Experts of a small language model.
Size: 8 layers, vocabulary 16384, 36.7M parameters.
Experts: 192 experts in each of 6 layers, a sigmoid router.
Training: a variant of Adam for the experts, 435M tokens, 3320 steps.
Below are experts of layer 4 (counted from 0) of a mixture-of-experts language model. Rows are named router (the router's row for the expert), up (a neuron's input weights, with its number) and show model dimensions 0-191. Each number is 128 + 32 x the weight over its row's rms, rounded and kept within 0 to 255.
After each expert's rows: a language model's description of what the expert responds to. This comes from a sample of Wikipedia text that the model never trained on.

# expert 7
router [122  74 122 127 178 120 134 130 106 136 129 123  90 149 103 102 119 144 126  91 135  87 131 131 179 136  94  95 136 152  99  79  77 125  99 136 209 144 119 203 134 154 111 114 118 154 109  79 132 129 117 155 142 115  78 124 128 118 131 161 145 128 123 153 168 129 152 140 163 121  98 130 193 173 126 142 210  81 128 132 130 111 139 198 159 102  85 150 114 117 137 121 161 141 127 150 114  91 162 121 106 106 164 178 160 109 143  28 121 108 136 145  97 153 135 151 121 151 109 112 113 115 130 164 144 128 115 146 132  84 150 134 149 136  79 193 126 135  88 120 118 109 187 140  32 112  86 129 130 132 131 134 114 171 145 111 139 146 159 114 128 120 120 131  49 156 137 163 137 169 136 154 108 255 122 150 104 111   0 117 101 121  60 155 124 167 143  86  91 144 127 120]
up0 [207  98 225 123 131  95 130 139 115 146 150 116 134 104  93 183  98 119  68 151 141 147 131  95  99 114  92 141  67 214 158 109 150  93 148 127 146 149 134 123 154 134 132  60 108 171 162  87 132 147 138 156 193 119 136  98 164 149  86 135 106 126 123 150 118 119 200 162 159  81 149  99 131 171 159 103 129 134 130 148  37  88 115 120 113 115 148 138 161 126 144 138 127 128  90 168 125  72  96  99 127 133 153 151 141 129 110 119 132 161 137 128  83 114 125 178 166  74 138  73 125 123 133 128 135 143 102 141  84 138 153  82 172 164 115 121 119 102 112 177 160 136 113 161 124 123 102 107 191  94 132 184 104 173  64 127 119  96 178 169 132  93 154  92 111 137 151  79 154 178 152 144 176 120 169  96  70  78 130  56 120 146 124 111 102 112 137 160  36 131 122 170]
up1 [160 123  91 135 139 104 146 119 129 146  99 103 100 167 144  73 180 131 137 136 170 120 114 198 144 138 124 166 121  66 151 134 123  90 126 103 149  70 144 101 178 159 145  61  76  94 146 128  98 102 176 143 123 116 102  82 159  80 111 140 129 143 168 111 124  93 157 151  74 121 148 168 149 112 114 127 110 123 131 179 184 204 158 115 114 131 138 116 132 150 148  94 132 184 112 108 103 157 185 157 116 141 145 106 162  91 139 114 192 176  99  94 151 146 131  54  95 126  55 168 174 134 139 151 159 105 136  85 112 115 156 142 102  92 137 155 106 144  71 155 157 123  95 144 108 131 119 137 124 125 143 110 142 114 147 138 112 147 103  99  78 173  86 126  88 172 159  92 156  80 160 143 103 147 112 221 137  96 167 113  78 123 162 136 165 208 133 120  57 121  98  32]
up2 [ 98 101 133  98  73 111 136 115 116 113 135 122 130  57 125 160  53 169 131 123 145  90  51 197 135 122 108 133 106 129  99 167  85 126 134  79 134 134 191 111 153 150 156  41 111 170 162  92 124 117 181 166 174 154 140 112 128  94 116 162 123  99 114 149  74 113 102 165 110  66 116 155 185 145 131 111 128 109 149 164  80 164 155 125 154 162 138 137 134 141 190  90 137 110 126  95 145  84 172 204 112 153 159 101  86 138 114 133 126 126 113  89 118 129  98 153 110 146 168  90 120  66 158 182 118  84 134 138  96 153 145 121 198  72 157 171 100 156 157 101 160 121 147 109  93 123 112  76 133  93 165  94 152  99 160 100 137  88 184  86  83 123 146 138  57 128 186 137  97  71 121 166  72 142 161  90 140 104 141 124 145 138 138 150 151 138 159 135  72 135  95 117]
up3 [160 174 159 113  98  94 108 111 118 143  73 103 126  86 127 163 169 126 160  77  89 124 171 149 105 104 127 115  99 109 180 157 107 158 186 171 121 149  99 159 201 118 123  78 103 132 132  81 147 151 103 168 169 160 157 156 159 118 172 138 170 143 121 129 154  60 123 106 123 109  96 137 161 152  82  60 128 107 112 151 119 190 131 209 129 131 128 119  86 106 160 151 113 163 159 145  86 131  54  95 106 103 111 145 187 110 173 148  76  81 149 123 129 140  89  85  90  95 135 160 168 158 131 114 176  83 124  82 168  73  93 147 141 190  90 147 126 208 160 111  96 139 132 125  99 131 128 141 129 130  73 154 135  70 119 120 108 116 107 149 157 144  85 129 192  70 134  97 135 136 234 130 151 168 113 179 148 119 127 153 128  86 126 108 123 110 119 127 104 103 133 143]
up4 [172 125 151 131 112 135 116 153 129 140  93 128 157 146 187 157 144 175 151  92 160 119 166 107 113 152  77  51 112 138 167 173 156 154 130 142 111 167  92  84 156 168 106  75 174 120 113 137 112 105 160 141  96 143 121 141 101 124 114 134  99 135 142 131 159 173 152 125 147 191 183 120 109 181 150 130 172  92  83 147 138 126 118 192  90 144 127 106 123 130 110 147 127  82 121 149 126 161  57  98 163  49 199 111 107 115 157 127 119 126 147 146 151 125 120 126 129 175 147 111  87 135 156  83  96  94  60 169 219  78 136  53 111 135  78  95 172 115 137 166 119 119 117 123 177 154 129 128  87  86  88 185 142  87 101  60 186 152  88 148  86  89 131 175  90 110 129 115  95 162 142 166 146 155  89  90 149 179 163 132 175 106  73 131 132 132 167 128 112 120 114 127]
Closing punctuation and table pipes ending sentences, clauses or cells, such as it., and,, ; and | after a table entry.

# expert 43
router [177 156 132 112 119 154 129  96 101  69  69 127 138 152  89 127 143 112 171 120 117 133 134 165 136 109 160 125 105 181  76 141 111 139 127 114 114 129 139  52 186 120  78 112 196 157  86 160 133 167  95  60 133 102  87 154  82 170 160 115 131 125 127 137  98 104 100 145 129  58 149 150  81 127 153 108 141 124 156 139 119 107 163 126 168 153 112 121  59  99 133 131 167 142 164  89 148  74 160  73  75 146 108 103 121 141 106 108  82 165 136 118 172 154  81  99 158  89  73 192 118 179 144 183  80 115  51  83 146  75  75 137 121 176 136 177  95 158 142 150 153 100 202 164 149 134 170 104 133 131  85 113 148 111 171 105 147 143 100 134 189 154 150 134 144 105 203 125 137 106 156 129 147 126 100 133 138 150  94 143 111 132 118 133  45 129 136 104 117 145  76 129]
up0 [178 110 194  98 135 117 155 155 139 121 132 127 152 112 106 172 110 128  69 163 147 198 113 139 109 130 102 194 118 172 137 110 148 110 183 133 164 132 100 182 147  97 103  87 106 144 158  74 116 187 141 151 173 152 159  95 117 135 101 106 107 184 103 125 137  72 171 137 173 122 149  81 110 152 151  77 105 134 144 131  56  89 122 125 118  97 135 124 147 115 128  92 133 118  61 161 145 122 116  91  82 132 121 153  93 133 141 230 116 160 149 118  99  92 136 169 150 103 153  85 124 114 164 154 128 115 102 112  90 153 153 109 123 122  95 155 184 109 156 137 133  90 161 156 141  96 145 125 163  59 138 183 150 180  74 109 133  86 187 159 125  70 205 104  73 169 109 145 160 127 133 174 120 170 153 100 110  75 105 115 139 136 111 114 148 106 170 161  42  97 131 155]
up1 [104 145 129 110 145  93  78 162 143 162 125  95 124 177 175 109 179 129 147 183 211 117 171 194 145 123 145 132 156  78 151  84 131  95 106  92 179  94 148 103 118 122 174  89 103 127 158 173 100 152 153 140 142 104 112 134 167 102 160 164 142 124 131 113 120  84 154 163  77 111 118 148 157 102 131 103 124 165 112 186 171 150 106 115 132 117 142 118  94 144 138 114 141 202 124  72 106 149 179 112 110 132 168 127 173 102 140 140 199 161 123 114 144 164 141  59 143 122  96 174 168 135 158 153 146 110 132 131 142 146 178 155 120  64 134 131 113 133  94 121 148 116 134 146 122 142 106 112 161 155 197 140 188  94 134 148 110 157 151 113  58 154 116 110  81 199  97 106 148 116  97 121  97 114  97 230 135  99 157 113 127  99  83 175 144 201 101  47 116 116  90  94]
up2 [ 90 114 111 105 127 146 128 109  80 131 143  96 134 120 139 138  74 147  52 166 230 130  68 139 113 168 112 155 124 110 105 159 106 137 109  94 100 114 155 137 110 132 139  65 143 179 110  79  66 145 179 162 157 152 177 132 146 128 122 110 188 111 102  99  89 106  78 134 100  61 119 166 129 140 115 104 139 131 178 132 120 119 130 132 146 189 126 119 104 178 162 100 126  69 160  73 141 124 169 192 139 174 142  89 133 101 161 113 120 151 127 109 126 133 105 154  75 198 202 114 148  95 182 154 129 104 174 156 130 127 155  85 124 123 170 173  96 131 139 118 175 110 111 127 121 148 132  88 141 109 171  95 102 134 154  83 163 125 160 145  95  52 124 112  91  92 150 115  66  46 118 150 133 172 108 135 148 112 159 120 131 173 101 147 115 194 158 139  57 113 129 128]
up3 [158 132 152 129  84 139 136 101 133 180  81  63 160 124 116 150 174 110 134  86 113 108 160 154 136 106 137 105 145 104 182 102 107 145 126 165 145 121 110 159 200 124 162  39 108 133 201  48 133 116 110 117 206 148 170 128 134 111 195 140 163 132 128 133 170  61 145 159 142  58 157 153 114  80 107  89 117 112 111 168 151 153 100 217 117 149 139 100  93 133 161  86 151 169 149 145 102 135 102 133  84  97 134 169 208  68 158 166 129  93 162 113 163 155  93  68 107 123 130 125 136 102  95 112 102 117 146  85 157 125 118 116 123 142 157 144 120 205 120 135 128 124 162 112 120 137 143 154 165 110  93 197 148  70 107  75 103 138  90 136 126 130 104 101 158  54 114 119 133 129 207 143 153 134  85 139 132 134 140 158 122  79 101 114 130 139 115 122  99 132 138 152]
up4 [151  99 145 106 136 171 120 175 140 152  84 148 206 134 166 176 144 136 117  96 141 128 157 120 107 177  85  81  98 157 185 167 178 147 149 125  65 116 100  54 170 171 141 123 175 162 101 127 118 123 130 135 124 142  82 136  82 136 153 112 108 128 105  79 129 181 132 150 174 159 134 138 103 161 127 133 178 126 129 135 117  89 144 133  79 114 150 109 131 128 165  98 130 122 107 103 115 131 105 103 120  89 162 154  65 112 118 144 105 135 159 147 144 124 182 105 151 144 124 149 117 147 192 100 107 148  93 174 205 104  78  55 154 175  83 104 138 123 130 178 173  95 122 131 136 202 127 116 160  97 112 172 172 149 120 113 217 189  80 141 122  96 116 150 111  43 144 120  69 151 121 171 118  89 130 106 141 173 172 126 147 118  99 166 104 157 210 115 139 118 109 150]
Nouns of duration or amount after numbers or determiners, and -ing verb endings, such as years, days, week, due, able.

# expert 8
router [151 143 158 164 166 135 110 138 118 193 155 145 130 116 125 139 145 112 132 146 158  56 111  95 124 114 138 135 125 163 142 137 182 197 136  97 123 153 100 120 139  62 138 142 117 141 130 119 107 142 157 105 164  61 159 138 168 108 184 175 124 111 170 125 145  63  96  97 102 140 163 104 182 134 127 122 116 143  84 114  96 128 136 167 136 135 144 173 142  54 145 109 133 170  98 140 160 125 125  72 181 198 123 165  98 185 146 116 180 122  80 114 105 151 159 152 129  68 156 135 132 135  80 129 124  91 162 130 124 180 120 163 110  94 107 142 122 131 123 145 116  94 100 149 119  84 118 107  88 127 167  31 126 126 103  95  90 143 110 140  62  95 114 245 103 142  90  60 127  85 158 119 138 155 127 112 119  85 156 149  67 134 178 113 167 112 105 170 125  50 118 144]
up0 [124 125 205  72 149  82  93 137 115 126 184 138 164 123 123 172 105 155  67 127 173 187 127 172  99 113  72 201 103 206 108  84 148 112 147 157 141 183 153 153 129  91 161  83 105 155 191  29 116 161 152 136 187 159 131 120 137 106 110 127  74 181 108 129 129 120 164 177 136  70 145 124 117 150 140 124 128  79 118 138  82 105 134  84 102 126 155 115  95 128 166  96 127 113  65 135 175 164 102 166 125 120 121 151  95 116 142 172  93 198 150 142  96  90 140 140 162 160 136  72 141 134 108 112 108 123 168 144 105 126 187  96 141 126 140 105 135 142 171 129 160  65 127 117 108 180 119 133 144 126 158 142 110 153  46  92 126 126 161 124 182  81 151 113  84 134 134 108 169 164 105 141 174 164 145 116 121  73 133  93 121 135 121 105 144 114 136 151  77  97 142 159]
up1 [179 166  96 113 124  98 103 115 133 128 131 110 110 132 164  86 166 105  95 192 184 125 166 100  94 151 132 142 108  86 133 175 148 103 137  70 137 100 140  92 164 127  93  35  76 156 122 137  78 155 170 152 140  81 118 119 179 108 156 159 120 147 142 130 156 100 161 178 106  96 118 154 142 160 133 108 154 147  89 142 158 165  92 134 151 101 156 112  95 132 178 101 107 161  92 115 145 140 160 142 107 131 138 123 159 114 138 150 183 141 127  90 165 137 161  55 107 120 108 172 153 145 162 169 144 140 162 107 143 159 160 157 155 113 143 199 119  99  76 169 141 120 118 168 134 136 132 130 132 135 220 128 158  73 115 169 104 128 116 150 104 202 127 112  88 154 132  80 101  76 104 103 127 130 107 203 128 119 184 145  95 139  86 154 202 209 122 108  78 109  51 122]
up2 [ 94 108 120 145 147 116 100  95  97 142 120 148 139 119 127 147  74 181  65 100 191 103  81 197 114 130  95 158  95 125  88 143 122  90 146 120 160 134 101  71 168 103 226  92 179 177  99  91 131 136 187 176 183 160 139 163 125  83 152 139 161 106 130 110  59  90 144 163 108  67 118 131 164 148 159 113  89 100 147 148 142 139 132 117 129 125 133 159  59 147 147  93 124 120 100 139 161 152 131 183 165 152 116 111  71 126 175 104  97 162  84 137 197 147 126 143 139 121 162 118 165 113 117 139 119  90 144 183  99 118 151 103 140  90 237 179 122 163 127  95 143 122 148 127 120 118 133 102 112 170 158 124 129 101 129 110 134 179 180 160  68 107 158 157  73 112 134 141 112  91 136 155  65 178 122 110 179  66 151 132 149 144 125 120 109 156 145 146  91 122 138 137]
up3 [171 134 138 164 120 100 134 115  72 148  85 100 128 109 115 139 143 113 147  82 105 146 120 150 146 135 155 122 144 118 151  74 106 161 162 184 116 108 123 128 164 119 109 102 136 188 157  66 104 174 151 151 177 133 160 112 161 108 149 109 187 151  88 149 180  50 118  82 134 130 127 107 156 145 108  43 173 128 119 176 140 196 150 221  81 125 107 114 112 120 151 120 141 191 142 137 116 110  76 108 126 127 131 122 192 114 156 127 101  98 115 123 122 120  92  75 101  79  96 145 159  85 116 161 117  86 160  86 206 128 128 143 111 174  96 140 108 177 115 147 148 133 157 118 130 141 121 163  78 124 133 151 109  50 119 111 102 155 112 109 160 150 147 138 146  58 114  87 180 170 229 133 162 176 113 121 114  88 189  99 109 101 153 102 155 133  89 118 132  84 135 135]
up4 [168 104 118 132 154 180 102 108 106 172  44 126 138 149 141 149 119 129 103 111 210 165 173 113  89 190  40  91 100 142 167 119 173 121 147 146  62 137  94  84 152 131 104  85 135 118 125 112  86  99 167 147 104 122 122 163 105 133 163  97 108  88 119 117 141 158 148 114 153 136 182 147 157 132 100 162 159  98 102 182 155 113 152 184  61 136 120  87 137 157 111 128 121 133 128 120 121 132 105 121 134  67 150 197 122 130 127 140  90 140 157 144 184 148 191  77 138 126 147 193 112 138 134 110 116 110 130 128 178 143 116  61  81 186  88 114 184 162 115 150 120 114  76  73 113 179  89 115 108 150 100 180 112 105 102 167 143 151  58 159 147 104 132 155 112  89 168 104 125 124 115 187 181 107 107  79 131 128 163 142  98 103  67 108 128 163 156 102 115 112 113  91]
Word-final Latin suffix pieces in species and genus names and other foreign words, such as Eucalypt-us, Vachell-ia, -idae, -ium.

# expert 29
router [116 126  87 117 141  89 163 109 160 120  89  61 124 118 163 155 140  86 123 118  79 122 102 130 148  96 165 123  68 152  81 133 102  77 148 105 155 149 148 175 109  77 135 155  92 110 122 135 126 104  81 116 130 194 155 129 118 131 164 183 133 177  90  79 119 155  86  78 147 177 133 120  64 134 114 109  99 143 154 144 176 134 111 126 169 109 133 147 127 107 158 159 102 137 135 156 129  99 121 169 152 126 145 157 138 152 117 131 228 157 113 176 112 127 165 156 144 121  73 163 140 105 135 137 178 126 155 135 118 109 164 113 142  75 104  89 100  99 135  95 162  97 120 113  79 194 107 116 120 159  56 164 173 191 156 203 106 140 158 106  98 136 232 145  42 127 154  96 125 106  91 110 107 139 110 202 144 124 122  96 104 112 105 111 155 130  73  97 139 129 145  69]
up0 [140  79 181  95 205  83 167 162 133 139 130 103 134 101 104 164  93 145  39 132 127 182 128 124 134 120  92 152 100 175 119  88 125 108 187 158 163 168 103 143 128 107 167 100 120 192 202  46 138 171 167 155 175 195 136  89 133 126 102 172 113 182 153 100 141  92 119 164 133  99 145 117  86 165 135 100 140 141 154 141  69 137 161  86 123 116 111 152 118 123 137 137 138 135  71 134 149 126  74 138 145 178 149 110 143 114 136 172 132 141 126 108  61  81 128 110 158 107  97  77 125 109 151 118 117 105 128 118  72 153 230 111 175 150 133 147 110 142 145 148 115  60 137 137 137 179 119 111 167 132 103 176 143 173 102 168 159 141 172 117 134 122 206 142 103 124 118 130 144 165 140 138 146 155 147 158  87 113 125  79 146 113 132 159 147  92 119 141  43 119 153 124]
up1 [157 128 148  95 134 109 147  70  73 131 116  33 112 151 137 102 161 106 112 146 124 145 138 189 149 144 152 164  79 105 152 127 146  87 129 115 117 113 170 108 174 119 157 104 105  76  93 146 113 100 169 147 190 124  98 110 172  64 151 190 128 154 140 146 126  76 157 166  88 117 103 182 120 118 125 125 107 132 123 159 130 186 183 163 144  96  94 114 120 145 153 125 130 157  92  67 151 156 126 129 141  96 205 160 175 110 145  73 178 148 149 158 142 100 143  57 135 108  77 146 128 161 151 126 151  51 191  93 153 155 160 128 166 117 158 152 100 166  84 141 170 116 105 118 119 118 140 143 135 133 217 144 168 124 126 154 122 131 112 122 126 141 117 141  55 162 120  90 141 114  93 111 119 125 106 210 173 135 143 124 118 143 104 176 179 173 129 104  66 138  73 102]
up2 [114  90  88 125 134 104  93  77  75 103 155 132 159 103 156 158  64 173 113 113 158  74  99 172 123 134  99 134 117 127 124 158 108  82  91 111  81 165 180 123 130 136 189  55 143 173 127 135 125 138 150 137 168 157 170 165 141  98 179 138 131 113 106 127  98 113  93 143 139  90 122 171 109 118 147 109  75 133 181 114 139 115 160 121 126 197 143 113 119 151 123 125 134  84 112  39 139  92 139 183 150 153 135  91 113 165 204 124 120 128 125 170 137 154 114 163 155 132 216 146 160 121 219 160 130 116 115 140 133 116 166 109 137  78 157 132 103 138 141 107 147 110 161 107 137 157 155 117 172 162 206  96 153  70 166 132 153 151 184 104 121 100  78 129 128 133 152 102 110  63 108 173 129 135  97 129 139 107 165  96 170 115  87 162 109 203 165 172  73 121  95 125]
up3 [152 154 150 136  88  99 149 115 136 131  67  56 139 107  90 168 188 114 128  98 113 105 157 147 124 103 127 163 129 124 145 112  72 205 165 183 101 106 115 156 187 126 114 120 136 141 180 121 132 153 139 156 179 142 128 103 178 106 161 143 183 176  93 164 136  94  91  94 175 117 149 120 124 113 117  66 165 127 146 142 123 135 122 170 127 100 137 131  65 128 174 156 122 169 151 157  74 148  73 110  81 141 169 153 185 111 199 137 105  69 154 170 149 135  89 132 123 103  85 143 155 104 133 169 160 101 148  87 127  73 129 135  93 147  80 134 113 187 122  83 157 136 104 147 102 141 169 145  80 123 121 190 114  55 105 150 114 138 115 133 162 121 140 106 152 107 123  98 116 122 219 132 129 124  48 143 146  78 130 140  81 110 131 118 110  95 110 100 145  43 174 127]
up4 [190 146 101  87 138 171 150 129 170 167  78 157 161 164 175 159  51 124 120  96 182 151 145 111 100 148  98  68 145 112 145 153 197 135 140 119 128 145  60  55 156 172 142 103 132  86 152 147  75 115 146 116 128 157 121 108  91 110 173  82 147 110  90 123 142 169 145 170 132 160 166 112 136 179 108 134 137 117  94 140 133 121 159 122  96 126 168 104 108 146 126 103 134 109 123 153 139 166 104 116 132  92 180 146  93 126 160 112  92 132  75 160 200 157 170 113 147 159 132 146 100 148 158  97 108 142 113 154 192  96 112  65 133 179 111 104 123 124 144 183 165  90 115 125  95 173  87 127  69 130 138 207 156 118 125 133 181 179  97 138 103 113 140 116  97  92 134 146 128 175 116 135 103 155  89  65 151 162 191  97 142 106  78 130 106 182 211  85 127 141 118 127]
Prepositions and articles inside noun phrases, such as of, for, with, the, on; also opening parenthesis before a capital, as in (T or (G.

# expert 4
router [154 160 113 120 110 126 158  85  76  78 126 157 117 129 161 144 165 147  45  82 175 146 115 102 151 135  80 144  70 131 103  80 139 153 122 151 138 128 115 120 116 213 110 162 136 109 107  72 127 154 129  71 170 168 125 104 106 168 116 167 114 143 167 152 208 150 118 138 122 141 130 119 113 188 121 122 147 134 163 136 119 137 134 179 162 183 139 172 149  77 130  64 167 135 149 125  74  79 151 135  91 154 120 161 149 129 164 112 146 167  53 159 178 146 123 152 115 112 181 126 144  96  89 131  91  69 148 133 120  84 117 182 142 153 121 106 148 107  67 142 124 172  96  87 108  79 127 124  93 114 132 100 126 126  36 123 140 168 144 108 144 131 137 150 153 183 122 199 144 156 117 140 107  95 161 126 107  87 151  64 149 114  62 149  71 127  99 110 103 170  82 147]
up0 [177 142 199 102 155 100 160 158 147 118 176 145 130  92 113 182  92 185  55 128  91 166 130 108 146 128 111 180 128 165 142  89 123 104 171 164 174 129 102 127 148 111 114 101 131 171 176  70  98 153  87 139 184 160 142 113 123 137  99 117 112 151 160 110 153 104 190 133 144  81 132  81  72 157 119 110 106 134 149 106  66  92 153  84  92  94 115 119 151 111 129 128 133  93  72 156 146  97  89 121 125 125 173 160 109 144 127 140 121 140 144 109  75  73 153 141 184 104 126  78 119  94 161 127  82 124  91 146  85 144 194  95 162 150 101 133 125  94 136 121 157  88 104 134  97 100 133  96 196  70 119 194 127 169  86 121 177  98 150 138 139  74 185  97 105 122  99 130 170 168 127 123 143 173 171 121  85  83 151  56 118 146 128 159  76  99 111 137  77  88 138 139]
up1 [139 110 132 124 112  81 126 131  77 124 133 128 122 153 159  74 167 145 104 211 183 148 175 202 109 118 124 155 126 112 140 115 113  84 101  40 172  79 145  95 135 172 111 104 104 120  98 137 109 125 135 190 171  79  97 146 151  95 151 150  96 140 134 162 158  98 153 176 142  87 155 144 154 135 117 119 105 112 119 120 166 146 139 137 123 128 125  92 100 164 109 105 130 206 103 119 104 155 171 134  56 120 168 128  89 109 162  96 140 118 142  95 183 135 126  71 128 150 118 136 170 113 129 160 171  83 200 131 203 150 159 129 151  80 108 206 110 126  81 124 165 137 139 152 118 120 107 138 153 101 159 129 138  91 146 120 146  98 148 133 122 162  84 125  58 137 135  89 141  91 110  93 126 139 132 242 114 175 150  87 116 162 145 149 160 168 121  55  78 159 124 121]
up2 [ 99 164 140 158 168 147 155 106  55 117  95 142 110 113 168 135  52 136  64 106 138 152  49 113 116 185  79 117 148 113 135 152 122 188 133 136 142 145 162 130 167 133 164  87 152 173 108 106  77 143 141 145 195 156 163 120 107 140 170 128 147 158 123 110 107 157 124  96 101  72 121 119 134 175 135  82 134  71 165 131 108 126 138  99 133 166 129 153 115 160 154 106 119  98 127  51 144 112 212 165 128 154 114 115 117 171 182  87  91 177 100 110 167 141 118 170 103 153 181 144 154  68 196 169 148 118 121 182 165 128 134 129 110 141 135 155 155 111 152 132 215 101 138 161 152 140 144  93 159 116 145  83 172  94 160 116 122 169 170 102 124 106 177 150 113 187 139 120  71 114 145 176 102 162 106 104 125  79 147 129 168 152 154 128  97 171 179 157 101 110 100 142]
up3 [173 149 178 135  94 125 127 110 145 127 109  88 156 108 117 162 161 107 133  41 132 163 173 176 138  93 139 135 157  97 188 111 106 187 151 160 128 100 123  89 203 159 117  39 141 102 153  64 167 140 109 117 175 178 128 101 139 116 161 157  99 151  77 181 159  29 104 122 182 123 109 167 127 146  86  71 173 121 120 150 148 148 139 181 146 112 158 142 126  72 132 107 139 174 151 168 129 144  85 127  99 141 166 162 163  97 191 121  93  88 143 125 166 137 106 114 128 108 113 166 123  72  95 143 123  94 129  81 130  71  98 142 122 158 102 149 136 180 135 157 102  80 162 129 123 124 157 130  74 118 122 185 180  57 118 174 119 179  98  98 133 108  87 128 182  94 163 104 142 113 171  95 109 147 130 122 158  98 154 118 127 128 154 110 109 122 107 137 130 114 109 164]
up4 [167 115 178 176 114 176 145 168 124 131  69 105 158 139 178 188 124 131 122 107 177 138 169 106 136 117 102  72  99 142 181 152 166 154 122 119  93 135 106  53 118 166 142  79 175 148 162 142  96  97 150 164 116 105  96  66 100 124 142 149  92 158 125 103 117 164 171 159 130 178 191 117 124 191 141 145 157  99 115 145 130  84 149 154 116 116 136 125 139 182  99  87 132  96 144 127 107 181  82 157 181 122 164 174  90  73 158 108 108 158 111 136 188 118 189  85 151 136 147 129 109 160 176 103 111 165 146 172 156  96 158 120 108 148 105 114 126 126 104 164 156 131 146 128 129 157 127 139 115  52 152 152 167 155  94 112 157 164  89  88 132 116 148 142  89  78 184 121  94 140 106 182 110 137  49  40 142 161 178 144 176 109 113 129 115 120 148 150  81  93 105 136]
Column separators in table headers and rows, field labels like Years: or Starring:, and relative or clause words such as where, that, which.

# expert 6
router [120 141 159 125  61 157 142 129  96 141 171 163  88 114 128 111 187 139 133  63  97 104  91  91  93 145 170 191 101 136 110 110 170 116 120 153 117 154 114 149 120  95 126 105 106 139 180 107 172  85 139 120 171 137 122 155 139  92  99 148 146 104 148 129 146  53  90 117 144 167 147 108 113  94 121 109 140 182 144 158 123 113  97 109  83 114 184 154 147  64 186  54 119 204 102 127 148 120 174 127 137  95 114 166 199 119 111  95 162 100  90 130 128 142 136 139 127 116 122 132 119 166 146 153 148 138 175  87 165 200 145 108 177 134 151  72  97 162 110  92 134 154 110 130 138  89 167  96 134 204 155 154  71 101 134 104 112 116 137 151 141  15 110 189  83 119 159  72  97 126 205 121 109 107 136 119 115 143 141 163 124 140 143  75  99 143 118  95 102 172 117 136]
up0 [168 122 206  76 132  91 138 119 142 105 146 131 149 117 129 194  82 130  88 129 134 168  99 116 157 115  37 161  98 178 169 108 121 108 175 117 158 171  99 140 163 118 165 111 142 173 163 103 122 160 135 122 204 116 133  71 155 127  96 116  93 182 100 112 123  99 206 181 162 100 158  79 114 160 171 127 141 153 131 152  49  97 143 110 109 148 186 137 110 156 148  99 141 114  86 167 144 128  98 130  99 152 178 140 118 122 133 137 129 146 126 127  65 102 175 149 173  99  99 138 121  99 122 133 143 129 135 149  90 133 187  86 194 143  60 186  95 131 110 146 169  99 139 124 132 153  97 100 180 100 124 139 142 185  68 111 100 106 170 178 141  75 180  81 109 143 151  98 153 176 157 135 140 152 112 128  84 138 129 118 101 117 142 150 109  84 138 142  65 107 142 164]
up1 [155 145 184 142 134  70 133 203 106 129 140 113 127 107 153 123 182 110 125 172 158 141 151 134 126 123 132 170  89  92 125 115  83  98 104  80 150 139 136  81 138 147 116  52  86 104 111 145  77 157 144 128 153  62 105  87 163  78 156 156 143 115 134 195 132  98 157 188 112  96 154 147 130 132 117  94 107 127  81 164 149 166 152 139 124 150 156  71 146 179 147 113 145 181 108 103 136  95 179 137  98 149 118  89 192  89 142 130 169 146 117 120 121 143 111  76 120 133  95 167 139 109 139 163 128 133 157  56 146 158 183 128 127  75 101 185  84 122 103 103 158 146  86 128 164 145 104 104 145 111 201 129 155  97 108 135 129 125  98 156  56 121 103  94  92 147 152  72 128 153 138 153  93 103  90 197 131 104 161 145 131 141 103 140 131 232 121  96  69 110 144  66]
up2 [115  98 130 105 137 129 116 104 113 156 127 190 143 106 157 150  59 214 107 177 215 114  87 164 110 134 129 116 115 108 124 173 121 116 103  85 124 107 148  89 155  99 206  77 181 175  97 108 132 130 172 119 189 144 131 106 113  90 153 179 140 133 138 142  84 111 123 125  91  81 155 113 147 112 126 115 126  67 126 118 119 162  88 124  98 141 155 129  99 116 140  54 144  60 151 121 114 156 108 178 110 155 132 105  76 116 149 122 140 173  80 118 164 119 140 117 147 139 173 120 125  77 187 162 129 100 139 175 140 152 187  82 160 113 192 151 116 187 140 164 188 103 166  82 145 107 100 108 156 139 150 145 179  97 155  70 204 158 212 136 107 130 135 151  99 139 111 115 101  73  99 153 105 156 127 117 139 113 156 156 159 157 134 130 106 158 178 161 121 133  97 131]
up3 [183 113 196 113  72  83 116 114 161 139  73 100 139 104  75 166 174  76 153  91  81 144 141 144 133 123 138 158 155  93 206  92 105 156 106 109  72 116 133 121 178 130 143  71 136 139 137  91 107 145 131 133 210 142 148 139 154 108 182 149 183 184 108 139 158  65 115 102  98 138 112 146 159 128 107  64 139 102 127 123 140 183 113 202 102 124 141 109 116 131 147 165 141 187 107 101 133 120  69  81 116 107 155 129 211 113 176  98  78  83 122 138 170 133  73  83  82 105  94 148 136  96 115 160 133 111 118 102 171 126  88 146 159 118 131 126 116 165 129 140 133 105 170  96  86 138 136 160 111 125 135 149 118  67 135 106 128 114  90 126 189 128 132 148 148  80 157  83 127 149 200 147 188 153  80 130 141 101 155 143 116  98 142  96 112 136 103 142 137  54  91 129]
up4 [134  91  97  71  97 173 138 172 146 180  96 132 163 165 127 151 100 102 166 103 164 131 138  99 127 126 106  68 146 125 170 193 176 156 115 147 100 157  83  93 120 134 137  96 161 145 185 133  76  91 140 132  96 144 128  86 103 128 162 126 123  97 101  97 127 171 159 132 158 164 216 137 154 161  97  83 148 103 120 150 157 119 145 148  45 184 130  87 156 146 118 140 113 117 103 146 152 121 114 142 127  70 160 119 125 126 155 115  94  80 104 124 138 108 175  77 147 139 158 174 148 174 170  69 109 106 108 148 194 111 111  91  92 145 143 102 141  89 105 111 147  99  96 121 151 142 110 116 124 101 122 199 159 105 132 122 186 142  72 119 124  91 135 176  63  75 122 102 113 181 151 206 145 119  95  52 188 142 159 137 111  77 100 101  94 129 181  88 139 118 151 117]
Mostly "of" and "in" after nouns like sieges or routes, plus middle pieces of foreign names (Kh, Gh, sch) and coordinate digits.